config.yaml
hidden_size: 512
experts_per_token: 2
hidden_act: "swiglu"
normalize_top_k: true
router_bias: true
num_key_value_heads: 8
head_dim: 64
norm_place: "pre"
rope_theta: 10000.0
rope_fraction: 0.25
init_std_o: 0.0
beta2: 0.95
weight_decay: 0.18
z_loss: 0.0001
dataset: "wikipedia_en"
Below are experts of layer 5 (counted from 0) of a mixture-of-experts language model. Rows are named router (the router's row for the expert) and show model dimensions 448-511. Each number is 500 + 25 x the weight over its row's rms, rounded and kept within 0 to 999. Numbers have three digits each.
After each expert's rows: a language model's description of what the expert responds to. This comes from a sample of Wikipedia text that the model never trained on.

# expert 12
router:525477518516474532529526499514514481516483508508549463486520510527483516531524492501480456510475500512504482561444459522501499513494444484514499511485480494544500467516499469491479535507433513
It responds to: Common prepositions and auxiliary verbs in running prose, such as in, was, as, into, by, has.

# expert 1
router:479502475464465527533510482540490512456495549507480511512501531513494523565501538510507509484462481520517504496505456516486511500520490452471477545539497495460538474465508498503487514507458465
It responds to: Punctuation right after a title, name or clause, especially colons after series titles, commas, periods, table pipes after names.

# expert 6
router:500528460500518504541546527435509514555514476507529516459493482515477487461492537495521509480546525465469499475507507523512508498479498549510468500503473512546489501462488533457529481511560483
It responds to: Inflectional and derivational suffixes or mid-word pieces, such as -s, -ed, -ing, -ation, plus inner pieces of foreign words.

# expert 2
router:533496507476506479479467475492524478475494503495495475481467476460543553512478474522476467476456504508516526533460491492451451465506537486494493499530491518449501537503526507464497506521474511
It responds to: Periods, line breaks and heading markers closing sentences, table rows or sections, such as ". ", "==", ").", and "Total" rows.

# expert 3
router:509530510488447476454499499509519511509549451494509510526502500492449520471499484503502451514475500518511500522501539540506443505515438502471502500487524514448478544537520516521531534538517487
It responds to: Pipe separators and dash rows in data tables of numbers, percentages and election results; also the word to, and semicolons in score lists.

# expert 19
router:488506489517468493520473501514516539512475521456472551534534496444484489471501475471505476539497504465521468462491458519527462519504501521463475473491473526455551503509539492537506467515501499
It responds to: Line breaks ending sentences or headings, section markers == and ===, opening parentheses, and first pipes of table headers.

# expert 11
router:478492518492498487490464498521500503492506505522465519498464494499524509499509505528486525523484503533525493500495497530503502512482521496517544496503500491532497499534451487544487488486500494
It responds to: Month names and capitalised nouns in proper names or after the, such as July, League, Act, Kingdom, Lieutenant.

# expert 7
router:509459517504491448489477495479491481478471495496529496469509523477523504471542467481490540516478496488491549498507540499527513525458541525465495453494526511484533513506490466484485463445544510
It responds to: Capital letters and short fragments starting or inside rare names and foreign words, such as C-s-aba, Ne-i-dell, He-mo-globin.

# expert 16
router:443538469472483534513502542512507485492478500510471502470517523498449494535456542513535586457532490517468488478494496497469545507502511494494509501512496495533542466467499549485501480532480463
It responds to: Final nouns or suffixes in names of institutions, fields and places, such as School, University, Research, -ology, -ation.

# expert 15
router:515527522541504550514494518496496488464520519496479506511508533498488514502522483515471482493496492512532487556509484481505485501494494514505528519468479503438519465482541449472483479515445492
It responds to: The article the or The and relatives that, which, who at the start of noun phrases and sentences, e.g. the garrison.

# expert 0
router:462510541487489490499506477496498522517543487499486543507505478515506446550433518488512530509495508518529510487495554520508537516510459521500512519503479503561486504508498504521513523503520525
It responds to: First piece of a proper name, often a given name after a comma, "by" or "of", such as Al, John, La.

# expert 14
router:488524512527484497500495505474491514524440490467495508512499478515481461496502511498484517467481520476478510495537517502488517488505515483511470484490543444527507493534494518534458473473491481
It responds to: Romance particles like de, la, di, species epithet pieces, accented or non-Latin bytes, and prefixes like anti, water.

# expert 10
router:561507468520459522484510518474484493492497503500536490515489498480532478482469532524449541525508491517476514523540499443479491508508550500505498523497543464545468534531489543523509522441475513
It responds to: Words starting a clause or list item after a comma, "and" or table bar, especially "that", also "or", "same", "+8".

# expert 5
router:507460483487533493502490510509451494514509529496470453549473522548526521505517466522466515499503487513501535537496460442494540482492502457517465495501500474595482463499490517471485513569511458
It responds to: Content nouns and past participles after the, a or was, such as name, work, released, chased, ambushed, novel.

# expert 9
router:496506506512494523554527482498489478501482505520491502497487469497539496531510469498474492527481498491482446474496509467514498524520456486496532509491514519510470516531489477496516497480575514
It responds to: Commas and and, or, but, so joining list items and clauses, as in Nepal, China, and South America.

# expert 13
router:539453540516493472472526475499508549471515474522504490531509458506520516481526537517497466496485489475456477480498481515475476480534509515510504482497514471515481475497516528522500549465519533
It responds to: Quantifiers, comparatives and -ly endings, such as first, only, few, more than, tallest, certainly, adequately, plus possessive 's.

# expert 17
router:489537481502553502454507500500525555537494468499497485506498492494519494477477500468524470536505520486527539482499515518515448495502501516528473470540482502451467475454510512505528492520500503
It responds to: Of, by, for, with and possessives his, her, their before a noun phrase, like support of the, age of 18.

# expert 18
router:537514506537513519501508466476472472505455465500471540498478464484491543473513491506526495512473452513500463512474505496515522474546529511514463486526493506499490514517539510504509491504537510
It responds to: Single numbers, spaces, dashes and quotes at the start of table cells or list items, such as 9, 1952, "-".

# expert 4
router:498473503479532470484530519499507489503507506521534479485542495501510487538491479525527487499545527480501483485515517493473511491516508510505513560491528500587488511476495456507473480460479530
It responds to: Word pieces continuing a proper name after its first piece, as in Le-may, Wo-burn, New York, Carolina.

# expert 8
router:513515513493496532498475469508528477468505501460484506501471487478480499456548490448516514472489481493515490474530489468517584466466505498487520499485520508476509532520488505508515541504533515
It responds to: Later digits of long numbers, year ranges and units after numerals in tables and stats, such as –19, km, century, 200.